Weights of a small mixture-of-experts language model, trained from scratch on English Wikipedia: 43.1M parameters.
Below are experts of layer 4 (counted from 0) of a mixture-of-experts language model. Rows are named router (the router's row for the expert), gate (a neuron's input weights, with its number), up (a neuron's input weights, with its number) and show model dimensions 0-111. Each number is 128 + 24 x the weight over its row's rms, rounded and kept within 0 to 255. Numbers have three digits each.
After each expert's rows: a language model's description of what the expert responds to. This comes from a sample of Wikipedia text that the model never trained on.

# expert 13
router:077120130141136086130107109131132135110150115082153147130136114117136138098148122145118114123111093138151136112112187122127129172151134118108163131063094170097123133165098124148159134108134099152116119133114074105154119107104127135139135150109108120107125086131122115114172134148153118139126129128143155104082130108116158147121191128134
gate0:108132130170132136130109120102125152126096138117170117149140131100127132138130110111126128104136120107128114092146143141133135148129098127098114160164103162170051100151130145170121115117141118112134158176169134131155136136112134127137191174098086102128143103161129078144132141124105136123113144128110126086119104116163087118108108087141
up0:141159145150136078172102145138104106149122166171140174123086151179164145154122114102097128114125144138126145122096142131135153122126103120124131078109147117140155123159125103162187155121127125126133140120147122140155106106129144114108129100121133157150125113142138131105114120120091108119163131117145107106154140137124176144138143063113
gate1:106132128137134126143152115131140122104137122150142111180103099124157142107126125156136133111110090117146162132108163171143091131070112083174085102097152159136169147149111114164173134119139131117143144116089105111135141119115155094127147121144102136101120139081109109153127175132171087152102121083115145084167139083135188118085142128149
up1:162148133092120155131104133135113152131145134144156175069149140142112138139127117084125131139164091095121090096137120125133159135183117161105136112118112135141141074130126168096109175198130111138113130117163132132122191147108145144110127138161119108144148125136128122099129137092097176136141170104108135142123158147133103123186130122131
Words opening set phrases that take of or to, such as due to, part of, member of, one of, because, according to.

# expert 0
router:146111097142090113119096105094152177148133084092166130131136160112106143149164093119153123135164142123092132151103117123128081117166130139096144115099089103100119121173127113140098142122129110144134152166140081095101134113087133140110135146130128155125138090142117071122149155118125086117123108112135182132147114118137135121112139110129
gate0:155066107145157110140181103129149105089103110127110100130137110155125160127133103128134125133146129156168113091147130128156133130127125118131149169060146141149154111149110156144107128099099107140179124097105148137081106105141075120123116113152097160137091097119136101103133139111139133127115146083118144170110136141123165119141110088154
up0:144115099169136138118170092146147117103118109125158147111162135097142082134147136134101124116165130105139152132107130136111122081116091142179171126150153113125097139117154120082115128115131108124077105147109093121165164123099147137157131137123122133150085147176133121141146116120142158167121122124118121127147187105111095202106125168115
gate1:110142094141136116187124114083120113118107124106127139129126108133121149088124075126130126162155109137099124158087100131117119113172118126142162098149134155111166142170153129095179118135158124137151107094142098135122163082087163159119141132082108115128144112092130152102130139113120075085118127121112173099112107129125136104119106112082
up1:111121125140167098139129139132084117122126103138091137112165093136077136084170095138124128149143146115132149140139104175114122190145117087112131091099112136101168149171101123156185079151161107123149138105186119140104125106108115155112112145117111105115105133131126118125126150116122128115161084091140123117124132142113123117114136118118
Possessive and personal pronouns and kinship words in biographies, such as his, her, she, father, son, married.

# expert 11
router:143135085114083113099087131127155182164130114096161123157130132116148171140138106136135094110134142140109158147085159121144090147189126097129146135107127099118169118155098141125147131100091123134101141150096091113140153139140121114124104131102092128122149083165122135162139150126167108139141123165144128129142153102146162086126130122124
gate0:163117134165152130117129169146174124156142082143151117134111128135137109143163118090151100112154156111133109139150118148171111112125109133109132131103121115147113124143109091101108123125111078122139121140141165136108143116152082127127093111101146126127097145119158147106089116112144107182130112169130100120151104160145103165135112106163
up0:145105126132147146100113161125150121112146130081134153131134163151104116149127124142146115123106109109125132150155098162133102124139155076143155101138109097137129167103108087105151098118096078139109142139155133128123107123146096117111140122156135062139137107120130098106124162095102119138173091133140109096145161135125111136121148146100
gate1:094154109114120096113131130125180148146139111113141167132148085143125126126133131141121106099092111139109119133105178078134102142107147079123187135130100110156127128153093079146134102146101120100116120112098148138157152127119137126155149170152124115183149120153142148144139109106109144145120086153127151091062136121168112168144144168131
up1:110118102133123140130123128128117148065101145116064088040129089108133118134154132138091097105142130130110150128151118120122117117128114147092104159143151138143122169107137120155098171133161108108125122164090137144122155087119168121131126098112151129086115134088125106123117132128137163148082114131124113139171158155105105167097149129123
Education and career wording in biographies: graduated, University, degree, professor, taught, and the with/from/earned after them (graduated from Brown University with).

# expert 2
router:110162079124102157170131146104173141143095088107147126141130124144125120111141134125146098127163119106116130134137124125135093127127177142116151092124127120088122099170094115146137185108099161157159114134090098146139118122125169133168094136113118094127179090101100134055122152145125131082140085148144172089106125145160159119143134125107
gate0:102156109153150113157106139111158121149078094119129134091150073126108172132142138134125141106129151104096141125160143150141167159134142066153107117134164176095108128135110121134103146129113174104106105137125098146094155137124105121123090135126113094111123101128122158139111135118152121123121122120136108121094163095144093082094148098121
up0:124123133138147119101139144189136160106150150092157112150110164144165128104159097132123098111112131155138131111098107117141125114099127157153147131097133111125142122077120127115133108096110114158132206122115139061151130157138104132095137075124125151110109116121135103157124073112117117177140090161078156175103090152073159136136115181102
gate1:150126103112131082121111131143171159132111067158143123137158099139112142087162140117113081148168135120138144141168110108117180084107140155125157112113122125102142120169120136099154146102123092122145141109114116091148131158150150139123109165156164114162159127123123117098098163102165118109150115127118120114169112176154129199134143146118
up1:140159125102121097199090163156113132153131132137115119145141113122149092108152127139086132130104108170131121136129108118157135121144137133134129112138133102116152152154142112110118096149112110068105116126159115150114143099103100132133117139102164152092096130136134205089102141183128127174140140156138131165113193112108116132144134125155
Sentence adverbs such as also, later, not, then, often, still, plus mid-word pieces after prefixes like re-, un-, over- (reunification, overly).

# expert 19
router:138142133127102086142134129138139179140126125094195132113133112130133128104126136134136074128121095110121170133119141111087129162143143118134115110059138110154120122133145096154133139106108124149131112175112103118081146140144149132139068149123083116110130115129069143118156152129147117134114140140154163109135101128120146135134153130128
gate0:150138158103093114089125154096079172128138135143109115122157102124092157117140152057156115133120140130122160119134150072106117143143156113136142159098132107115119131149117172106138117159173131081140110097088186099183065122118100139143122144140164127089131150103131125148179136124159104137109168123122106146124115114103119143176127139139
up0:119127113106097113180127117159100108124160128125073099128095121154134103170105150134136166135106180183123154129143089136082139111152113138126127115173117121105132164088088104130123126176112157123104143168122144148127081152167123135113156107133100126120130173101146169140046128139144169138139158098140093144155149141092181114134105139137
gate1:158104102173163158127125115115156146127134137098127142117146138147115123141095128127146101088124126114126102088156101133161139125115155143090128145118102180135095089159169127102121152074100119125129139114142143124106129111155150145124092106131164165114112152156104122157113152144122158118113106148116149121141163124097129104097155098205
up1:145144128125127135090139150144171107139173154120116137134111134159083135102082125109101096127150121122146167110089112145134115131118106145128108129108113141131122110132145120136105066135151119138127142121095154106102119125151169146124138116156132167095159127179103102152137118127082117173104094160103150130155141073136129119140189093145
Capitalized words in names of institutions and offices, such as University, Senate, County, Army, Court, Democratic, Department, often after the or of.

# expert 20
router:141133146193098117122125112080112177156118150093120165145138129098154165130128169142152130121101072126133198124087154114108116147140157115118142146118116099111162134120116150159176108152104113149122153149114127113129121110132137140157119138099073126116167138145093125092135130126126152122137092107150132093093115101109168074107142124146
gate0:076107139162106107150147130166140107097137121118108160151132142133140119086124139125159131125169117164101165132118110147097171134140145105092165144120094104141125140145100134130137119136134108152136105082136143119142133119165110110117111134086157111128159100149116123073158149079137140127155095073180123114131133116163127137135056128133
up0:088120132145152105071146196117117099131145130108117177127086096139127121083128130105117138107143153168128138127089102148143105105133101137159134156143148125131116149140137164118138147117119115153144122169115105139163126126121160116162110124077111128151090105126153114162121137143070124136144153130149137116123134135119098110109113084071
gate1:090129130178134109161122149126150090166119163161135167133122130096175144119135138146125120120110113150093110134128152110100127108123115171175128124147170124110098141107100160124157119143112133192114133131109153142151170150145127103178128134123096094111115123117089148111096113093129150103090114121158103054170144124164113084122164096103
up1:182117118133111140146158137151122112146153109106139129133121111156129115098120111078110126125160157108140099151138113154123115093138140142129134136132176152111106121142168123154110134102187145102110139118121114137095097122144106121152143109121147114119146106133177146131135127119121153139158146154136134149097125179103125139141130125158
Numbers and pipes in data tables, plus census prose wording: percentages, households, average, Asian between racial percentages, Total electors, Turnout.

# expert 3
router:125132113127105132118115153086159173122122121152180137106147128128128174133106136134165052115141114094151116095079178100139108138142115143103130121105095105160183156123121149147111137112123106138156100121134131130137176150108126119145103157084098128120099123138116127108124154108137132141085132132158126119101157098147172121111104117145
gate0:137128090083129111064133145117147145135106117146112112117159160101150154155128123103159139141108147140118153144100138175145117157103120126096157155077155103109135116144111107126196144135150153090159134107118086087168127146092149122131153077134126148117105113118113170149108132124133087106146136155166122154111084132120134140175198134126
up0:133147130143142097097097130092114103116120141096100076140109156122123113130119115145143123122122152126144140114068076122090111150139158140095109089112112169075128134130129149068092150154179136099107193112136110099137176154112146144096135155085134122107168119124125151137156124158080109124138125110151146135148078111127142135128098134134
gate1:174139133133108124102136117102148128106203137116163093099118122144123122147138096125063102134129102131145129132156169113143119126125148108105157134107121112134147147141153118128156168118121156125123155153113118125115085148113146105123087134154148175091107124162146116139132139097099170128107109129117140164132138095123171155130155132143
up1:135121152109122106124139128102142154084128099120142133141118076116150130117133162107115124134101152137146126142099116160122141090156093123152085166143155145114121092136115144099137114125135106127124145124148134149102121154137109134166171101138138109146163135077171091067152157122172127127146131146149125110153099105119145109139129105111
Table pipes, slashes and category words in sports medal records and career tables, such as Men's, women, Senior, Olympic.

# expert 12
router:099077096137137124102105157136130168149122091140180154106151131132144130113125086160153105108160124101140158128113143104103112128160110131116169114114136133133145108175120140138109161129125150155133133146120118134119136135109136126155108117085111115124100061120082161133127159145093141144122143121156149106122139125153103136153134143151
gate0:108111137149167111163117125149100127117119153106095136163132090156161154122085143109161126153110131145091146125124113172177135107108107154098133113152150142150138118120147095112162152150104105085119080149154131102144169120150116137139133127167156162179145060107168167115105139158135125117119134136118099132145172163084132144114137100154
up0:138120154156119149120129145126117091108051131138102118112117100117101157153147135188152100150119149193104162094105132144132080135138144133117124119156101126120136116102148144094148126145109133126109169144136167141140114159145104130131151116156099153124134116167141073138114123142085098111147099089137125147113127147151091121109122094211
gate1:157153145145113128157136127136133157179156100113139129144108099149146153129100142101136141114116099058175134142080127135141138144100139114078123122103163160164100120132142081158124112144127176132130110102104083118130106153115111159165122096124099070131170124131138155084104127114136114141095134142178097168107156147103123108104109111123
up1:120128105144123132060128098110144110083105150123095080080100166118089097144110122141148118148107126188156137118163140121127083139147137149173128144136108102087123099142107164107157134099144115116123114105123126126165110101117131113098131138149139163128145124125127127124160115136162121101134133148126150131132089104179126171081138149115
Mid-word pieces and syllables of non-English names and words, often accented, such as ü in Führung, gi in régime, vo.

# expert 31
router:133151121118121117142127130086151141172150147109150145137116151134132141122138075116115107150122078144141127095137161121140103139131111126157151092110113116138138121143103059140136137107101142130124128140138129142129102144108137151172148161120102143125136065169095089117162159135120155178104112098216162125145137151142140142117140138132
gate0:087148098157145154105143104109087121112147139141156134102144126123144109141094135144110116153132106089137127106128151144131140116117130075127114093103108205162105125135158144125120100104136062081148156122075098107122132096104133132102141135104138131110106043105099128136160139166128105178104102116094119125124101122128108122136169109147
up0:133159097140169141147125104096084126126148128133120140116133115123136110182115144152132134122152106145113115150088139151158132125073157102150163138127113132163143106093184121162123117079126078140118170120142110114112132123140122144089125144115128114148156100146107075154130148129134099132096152125129124126134136130128081097126105111173
gate1:089154128112088146138104151071159119166135123139134122103139127053135084174125114117139131147210108121084118143099165099127117128111127126106154171115119134140114106132104119114119144147122121111120141103093093125158118107159133140138116180115136119085061158089138131132129144101140111150140110111104113115139134140167148149104168084141
up1:146127132078164140122123117159107119092118117101128139108134117109112106138164132155103160085156082137135117122150141136131176103128101122175121100088120133146138150114137144092151142114149121120122146133130133149086096103161120111122107106129137150174106107125138159127100159148124130126124169150107176157103102147127123172107153140136
Words inside album, song and track listings and music credits, such as for, the, from in titles, drums, EP, Label.

# expert 18
router:135157104132119102145118151139121148154141119090148152137093137130091137115120137090170102141112123115128137104093119094129128132131129075123146127103116107122124125146104122131129143100139111137134108156111135137132127096148133152139106134145124162112152098084104165120119142182114122119122121158153177137094122105120128117143150129154
gate0:127121139104124116104134107108123144188144085117145134156097114096128156136138091155135105152131112096107147105089135163099103143131139157157151139089115121135155118169129130162102110147112122129109138156119117148104128130135152112143119155123110095137139110156119096092116146162116146184105123085140131159108127142160164104106155140119
up0:137153156110124149106183132149086108119137135138069098101111122157108129149098141132116145128099129136113103157182105184116151121100101135166144151126136133118124149132138135143092088175141111116084123113142169131143108117161149095083145129176163148137149138094140122120091121152111137143126120132070096147128149124159104107140132140179
gate1:148154112145130131145128116148133107151136127147137144144149139111133133126135105105127148122148163099105145145114112110149130129127144107106114128120143122095158132124130123096126099084091090123190165113122130131117116121120106166146116129114156153087136108128139152110117144126094131166070128172133171161081139106151093139079175135181
up1:116119158100150097155124149127129108176132092103109137165145115174133131104143129104213127132135115083121122144127179117156090123156120133138116144120120164093064075109146106119134118133127113121112149122188125119140118106142109127134112124098141160098153134112115178120103143124168192136098151099106152137118108155159118119130099148172
Year numbers and season spans, often after "In" or "the", in sports and history text, such as 2014, 2005–06, 1972.

# expert 17
router:088135096123097100146128111090129177151119116103166140096093093121104137106124160136135077163127114124103156088101135103100088137145163135165145112096130103143108139128128121125109141102126132142146116194118131091104129145102135139161102140117127128118127106124076122087144170148149155135100109101137180092112119112119139135100127133144
gate0:108165119103148100080117125102136120119158123083110099106101142106179091122084120151150128151136140162118148114126124178107106107151093086127179153108128107162158129127123149128152140123126074136175150148104146086099127163141139136132175147132110138144122122106086125120133125133075113135159078159127134101160124122149145149121124124153
up0:108135109133206104176143104139134117145113149099108081125126136150146116106127123151152187178122151120160127113140129134130159139111136151128139137144131122092172097106133153114107144098127124095133122124097120101109099106147108138114118084153117122116108086084110110124089126126140156166123137131122141121103133082107180168099148163160
gate1:075138134129124123167144117100127141123103120122115167103183109106151176122087151145116140106117146112146177102098090129115162164120184140114122153126141120174121117123144139137141135140071118145153081152131119101130118146158131116126107151142132124126141117163125124119151147143138132136100107157140107079140122167139162144121101148183
up1:088141161160161102138119116128115110102140113128109158119135097108119083122124148157134161089100150144143106094117147159144088132127105130125132120150149066129127116148133092125124190131144125118148178093125161117086161145142150165129136123118108133122139076079134128128118114158153137108138165117157121187123131137118161089143172132122
Nationality and country adjectives and names such as British, French, Indian, United States, UK, European, Pacific in Islander census phrases.

# expert 28
router:134141091150138118139136185094155139175123120132150133143081130122110147114155100101158126152158120122165161109112142086096128101138124145139117130121112123155134098183121150137125122109141151161103097137103095111115182094123116141161100176102095130126108136161118115115156144096152096157102138096137168117112148060135198144114155118129
gate0:120118128126130119111124141152101151160158088130102155130096121152120136080108142163154103104132110148123166122126148113078115123096101122103116140135095095115142142135136159120150130149112097163142100152151101115159120143119130160165095131153115121131067113127128132058109149157123116072124133146187141159087120139134151131082133131155
up0:129111106126153177107129138169099104145141112123112128162105093224117121077104154139131140106159179141164160126127130092124131093102114096108116146145069123161146149162144141094118153184095109123139093123117092112144118135112123134128130111095118119109130120182121149132148124122132146110099148108139095188071126138158129165145100139120
gate1:127140086123146143157124136161118131149139094145151149132124119161126120136097136118135170153116153111112153145112160131147165131115112072194151122135132109141152145111129155177190137123094125156103125140088155115126122107154126125150098105156089134116156106177087132138129120111181121087108128113149125145120179147125156127150173147159
up1:137136175107133108115113108100099124114111100124140121146155109112076137137109138107120120115107087108157167125101167110126122117121181137099119141132146155125122120111159152147131142164185117119130121132108086100127182174089155146150150120098158082128139108111140126131151139141168139122114108148134083106082126139135083135135143123167
Words in sports results, tennis draws and boxing records, such as Super, light heavyweight, Carpet, main draw, scores, team names.

# expert 27
router:148126152120123113100142089114120142136149107083146166132111117146112108127167134107204112120125127119136154091086160112149117095124114094112130129070088137151158099170151101129104165150123085124125135204126074096111173155121154116138091139134088146099127111155137105128134132127127110166129120075143132128109112107169152109141132119138
gate0:160135173095123126073118115116118142114169116147143127098167151121138155113102140117121099146101114129127144112151139141137084124144093109100156083132113105155116162176155106158100137132136138110131136086111116148120100140129156113118150088105120141150148101152113090179131130121149114120121174159155156133125109103108126101109075130140
up0:162122104136130130131110114113150136105160162117130103107131135125144117161099149152103138145136172133117124124144115147160103163141131131125108131104099094093198112114115152157104098130116080126122159116111108119124122142114092120134083128129132140135136130119089114144122083100109137195153121139124151120124124123133103170142090134140
gate1:136152184136106118149143110137162135139142072120140123155127111126136116175163101154138105111125115139096163179128117183115150087147090115142134136125116069133147120167160106111150127144137149107157169158146126123155152164120151086114099112149110148176142173097159152117145129146125117175159119089145149101137118142072128135121161128137
up1:079129112166111100145157084148132152127090144126149103156133104172137137120110096146112155135120104129119162154133095146106127113112144157143156155132100106147071189097110133110119120132116115060128116089140112143084136101121147102122139146131128080130150129076104122134146129176079143111179119116107129095139137096097144159111113163069
Pipes, colons and final pieces of person or team names in sports and election tables, such as ros in Mészáros, FC, Giants.

# expert 1
router:133180100128106087160094136083123159164130091088128135112124119151089117129116112115125111123158126182161124100118200104131126134154133145147171140095086140128130144100118123138101131093077117126113114152108068097124134134140125184176108117122109152105137079127128115129165143129138113135118126150140166111087119142103139149138125111126
gate0:129159143142104121138148104107111129161118053107137125157112100120133108150145107112122141142146122138112132096145185158143180129119082138118128110100091189117114122111113149158159108085126088117130116124111112084156120145151107147181146111140139129122168093131131156123129169172143125110124155114115137121180117108113137157164179171077
up0:136126084138140126116144144148149140080150160160088114113145144124148121140128146122118124163098136112103161130117083108139101139166171100126151163133173113089137109162137155118139148164158146137152137087140135146097104137129120124128109160125075147122119125114104123153116118094094153156135121122136135145114141123189154118106084128104
gate1:153170149156128131123139136091149145123166108119149183158135142136160117157127116140137134117189088156130146144155169137119110142132131111076155154102103121155134101123115116144115122169083089127127109127113098105140119119152115136133119130134117078096155107139137107150181155132175121137140146098156145161148129142145159130144095081092
up1:116072069126145093093126133165133116138142125134129150126116137129123101090130121102170139181143160095128149125088095131172119135118138112148113107143162118090132140155140129122132100115135163179168154133163162133092130154105127095145114126119108171210123136123107112121103108132107166160084124132146141086113132128120090136074132182153
Prepositions and articles after nouns in expository prose, especially of, for, in, plus See-also list dashes and section markers, e.g. risk of, tendon injuries of.

# expert 14
router:125130135181164097109143124085139150172137106117176149140091119119154107164165075117163118148115111076138120095126173124115111103117123101144172109112122126115120100146075136133117110086118123129105156136123128153082127142158105152169100153110079096111143134131141121133119153130116105140122150140150192109141136107113134097142152114125
gate0:078086124189122087111151109129160151144182152144116151101109115141130122136143117129158123095121149082113148122087128148128139105102107143147165106159160147100134148118160112113126124121138098115159214152129145127119145126138065151170117120141126101166138098142119106120127131138118158086135116134147124158134110116084151091092152137143
up0:118119115059132086114118136143123132104093152120124115126170110163129154119122175135151095125156096165087098131116121135097118131156105143126117140097144098145167125140167150173123103165116083147199141141158140166096130145147147142106145120105151166119134161134161102132120135113163104114147114143136167137097158107149146112093107130109
gate1:136148123147141148168130129124146184143119123131127180093133137114149151164130153142146137156111115125125125123145122143159109162094150091177161124111104126085106153140149137145134153107142120127137121136119159164108117139053190147119178130104162128137110112144107114115109137114094133113139137129105098123114170093139144128128135107128
up1:095120106108142142119103179120138114084127124105104102120159094125130144131132155179097122087132116151132168161096113109110081103119171135156127084145127126125160113143139160120075143112087085094169144121126125148127153141167150144147093142153103193140131094106085153109124111152122122127165132134091114108138099175129085122137175144127
First syllables and mid-word pieces of people's names, especially in sports rosters and tables: Mc-, Jon, Tom, Wil-bur, McLa-in, Mi-hm.

# expert 22
router:145154138160146105130083136091133164161129104125141137104111117087109120101117107125148115163124099119135177128100211104132120163098133148126149120115136133123128129111137125138141128137094125115115138125098079123111145123112090139173143137121076127087142124103137124119136130142120146108107144123166113084128114101109150116142169140152
gate0:118136113189131141134122133091084117176126095126153120163116161116108161196128134116154114127115111134125109145126155145138121114133164134109153139101089097114134108099125113128134107119114142108083144149184093101102109110138107126155094111104116161127169147135123123159097146097120129143117087100108132090118155126132168129151128133130
up0:086169103154133165130083163114126151167173165138138173133118130091113129142104089131167104112094140141109136169164139140166093158119137172123138102143133113084129149107145129104137124112113153153116091113138082109121126127113107155133106117088119170153167122134141099121129142131055111132121107112136106119133144126177143107082109152137
gate1:148100146169122096117105121116104125138102138134121109120107129120137127115107141141140117125153118147103179133164123165093146110108116104118137167105118092150119107121132157105089160154150101079148141122119069134197124156170170136162134118160111141101139149119175164128106132121130106106085134127152104120164086108103139137121152133122
up1:185132146113150118147153057157178146145132128152124159138081127123107147098121149171145134177123144124161120106155135151156135113108156136132174162134130101141133123127159128101126145176136107141123112091147151143124094157151118149148116136161069142114128109097138141137096092117117118109079124124144122100105144107124094140100159164127
Header words and cells in awards, sports and election tables, such as Award, Team, Cup, Votes, %, and column-separating pipes.

# expert 29
router:127167138139129130131081167099126177161113103110145133140080131096093147147164105110145106128158107113118171111132169116114094123124130146126160093080114113100131105144111089135120119122105147133088157149118106141131149146157146167133090176120114132075114087144135150141163151122091123100118112103159168130116118115127160111119111125142
gate0:123087132106125107128118175127087162191118169158125139125112111134152119144164115139141110142120110157126145107104179160168130073115094146169149116126109114135128119161135192150173111102129164114106098133105160094124139164118136117160136153120076149126089112130097145117160157140101162115132096148143120134126140139144098122168140123093
up0:121146146151095137113119116129139108147114137126150129142128109064109134113130061085133134144161133115145143129128099101108137136078116060117113115140137157103133112128126112147164154133131097174121162137140138138153100087118164129117115133107138169106112129134132167129101129175119111134106098140139133153118149138158123154158131152127
gate1:116127128124086092095131112100120142126092153123157134137148109147147163124126136122102117134096100079161162109077134149152080107143107155163167121091144120156081158172165169106126124099105105112095144114138092152153175158099110110127093152141135080104116120162180087122174118053097140144121121118168160122144090126138126091095143150120
up1:177177162146121147071145068114137112105103139110114102131113131125122145133149157105117118133132120147120130133132149142141111131112135104173133136121122155115090147167094100088109101161113138138090134091104129139106140147139177125154128132161150130145108138122155146146116117147087108168105155151084140150132100111124149154108132097108
Line breaks and pipes ending list or table entries, plus plural group nouns such as soldiers, officers, students, troops, yards.

# expert 7
router:140137120120112111138109109110120164183113089084122175145109127100117102130155112149176127154163142082107177119133138088104110158176149133105151101071127101135125113170087109153107125097149091127120114150121099148139116134148117155143091116134082120121105112119145131112157182164114091125120084147158170136139132132143151085158155123159
gate0:122128121139120121155108145061088113142107082115095118102079112151131138070095156138119131128128110116116105063131153163136129136134102131118146162154155075161056155102134126163112118147122109098116110131138123112126124103117122106159202092177130150143107115130119156097148098135118135113107134132108119113102088148110160113137170101121
up0:145164168175134143092133146128093087150142180096121140121086168131153110185119125119130138148131116155145119189114123158150135136138083141148123147090133105134142166146117123105165137120121138070101153061089111161136132100121096119134163142111125126165138100097128162125172116135106126143154146117138144131122128135073147112138143121106
gate1:169144086108159093078136101088128143119128109074137155090124140141103162148166145120160117158111119128125135141122156148139096125111131094078138090105101161165150127172078139174113158128137136134093127131143115127099158134142101160141075127095078131129164105132105101132118186139094152117136106137124140120118128130134125151127161153116
up1:115149130132170136154156090133121132163137131162146094147152108146121157197040146118108128071132081150145118129121134129119128129084151139183131166142084198136097152130147135114101148127130133121154159067146123102119121100108186150135144125145157131134144131161116132126082146110173128142151117124139126143164143091167098136127090103127
Sentence-final periods, line breaks after sentences and headings, and closing punctuation like )., "., or year-ending periods such as 2007.

# expert 15
router:091114127125132069121136140120114126129107078060132112132078177109104111149163115123149096143125121148119151082107130147137091134161115140130151140111107100134112140132104098130146101133119115129127151150160110169096148129126128110148129194134103136129129100148132107115126182175085125144137098131149149140141127159114135092127145102121
gate0:122098151174084104114146144126133108131116166151137150117100117159115132126128128147138156122107127085148140155100145132125161141132120145124120115124119168182097084107152149135133131140171134141118145131141166079138145107109124147128180086117166105100109154121123137080173116129113131152137101151110147089099083101092097125102168157134
up0:137144119128174122164144073144111133114168149192124154105137120111140124116114133147162130139172168126120103131088142161138111125129166109143085127152173155124139121131090120101131130148137133160144157152153119106199115141146142157121120141156131122141159133116140142149132134163168170144105145126141128106114152066168154168108088165137
gate1:098133131119145091105132129110111122125110136111132160090101144135130174135119164158098114158133136093156128085122103129140168117104086151137112138099121172134150151125108154132144140105104140152097079166152134144127169128098150140131155120104149152120092103105117119091147105148148182140097136082095100139122165112108167105094121147104
up1:123161099143097160147118142152122135110138122132130123137116093167150153111112141125137121105113124113141104155119131111117074133133113110119153112139113121128129142123091114124110116147120108133145121110134145155091097093124096096083090143137119101116126116120126158155167167066132121154143121159128171124154144128164054140154173145116
Spatial prepositions and direction words in descriptions of roads, bridges and stations, such as over, along, near, north, located.

# expert 10
router:131142118153144101114147143122119171137129099104138129140081104095151151133163114122127107156138126156125134139108160125153075094144135126098122120131142096151128081118156142112126183134140094138125112160127128124149136123162121130182151136146105159133125071131138115099146189113165123156113098117183128152098101120127178116088150137148
gate0:126133087138126159147156152128146115166165123151113162120205123116112188106116102114130110128158108104126145134127130135150072124101107140141153129117154124153161123096141133153137135137143101139107129158087136128108079125077151115115115127173092086151136136113153134084133137102128143143130129105116135159119159121156175131143160143174
up0:109134123083113101139138157131161151128121105131121124114136118120122165148154136075114165155147150124146124115126129105159140107143118115142112101147124156108156151119119123107165118127155093132153108124160107131148104085165131133142148111123141104127150158132099145150106105169118153124139159144096169070137144119113105131131116117131
gate1:175175101181114099161141161107138072150120127146125142163161043116116122133122069102159127166120155106135130113084135118117148150115142153128152132143118098147133154090102122152135145111112153128120132132144145120142126122094111124141107130143103105117100137102145125099130123110135110088123107158178113156105119113113119114107177129124
up1:128070141102131121121105128115148126100129128093085130092159159144154114100140177135079108128156128142113152130123140138125159111119165113122126132113146159096132113185131105106144102111089092132155122133109105116141157117158168099086116143115123154117145094148144129127122113146143186111113116135136122079137138128087163093154129109110
Syllable pieces inside Japanese, South Asian, Turkic and Indonesian personal and place names, such as Shi-bat-a, Kawa-s-umi, Kar-bala, Sri, Jaya.

# expert 4
router:149115100131146071115118119103154127139158156060151116125105150150108100116128119131166107187121131118135125101136154093120140113150094125134161141082105153111172152151101150132165173136080113151114126149114105092111142155106132137122127169116066151101115102105121132124158143124133142129109125109189148103118091111103151122133157141132
gate0:160148125178161099152129124120097116147131133084147134133102159124105112131130143103155135155148114109094141126116126074126150076154163093152106146151048163158159155126135177110133140166070143141111115108098107131121157125102127147129136122093101142117151113152105128126134099157088128135093116139116152095109123125133125133160145135166
up0:109126139130107184088127167119111155156128127120107142095139105116176136127125123154080140115120128134117128149138115144141122146112136150126157156149139092068121107086136107153083135114168143100167148161149081122139160106122108111104103144178127130159117121127124139132048126166120144116150150125159111136131110114108123107093115101145
gate1:123159118121078099154134088121132145126136162096115110149151155120124111112142132135141134124111109117111093112094101131124181119104125108096111171080102139183090142151110161162125132127103132154096164154130101112135151132098148153137110148147184106097141079146115125113142180109149145170134114104132149142135133148113090102129148138126
up1:155092129125153161128122135099129106129125123145170122053114152138076160140116118149139114127157114158098139111171160136147115159148134136158145126163140120079172118101149083111113145109157144125137103134178152123135118172157104132105138123072141138154103152118167136121142097070084120135126123147078157139128103105092145136130101109127
Middle and final subword pieces of proper names, place names and technical words, such as -ford, -ville, -ism, Bur-mes-e, Mal-don-ado.

# expert 23
router:166171128154105098132118103112112194149136091100173143115117149087141100134153147124177117150132104102096165134089122107124091087161113103120123107110097114130111125138107148119110134109130129114141133134105085115144154139100142180138124126116082160099148084118118095131124165161117112145099120100136166106124113138092177124161112137150
gate0:154101099092104167140158155171114137141140136129166139164120144062115152118185143104106138090079166147156136116121121141117130097185106093140096142114130101129093123148172121135153084121150143113156143157107146130132129115132118097087124144108118176147100140131125126103131171119108097166101098129102127114173140108121162144125152101141
up0:116139122167172133121145074120129124103107119092118148163109152183088112085097150113179121075090093127153094070111126122150124104136109108093116138131130121137170140117111135128127169116102100159130080126167132130110144091152143142115107147131114146145164122158097135134150102108125159137161145148113096157141174123130114144088116112116
gate1:145126090190162124153112097127107156111140101152158119150122124123092083151107144129177122158142067139111139149137164159145128088078139123146136142099069129161161116084094148147104127119122101101121136119137146127155123130146118159111112129092121165101134082129146098131121156137138107146136114073117140101158137167128139126095144129147
up1:123156099133121107114159127154176157133128090143135120103152120098112109155114142115148134141125157123122122134105154152150120121146116101130118102089135186112167110129112130121126102123087135114124159139083151100092203176098144127140124127144119159146132124092086144145131129123089102094080143128114130144121088131163117139113130149154
Clause-linking words and auxiliaries such as that, to, than, since, would, will, has, is, and equals signs in math formulas.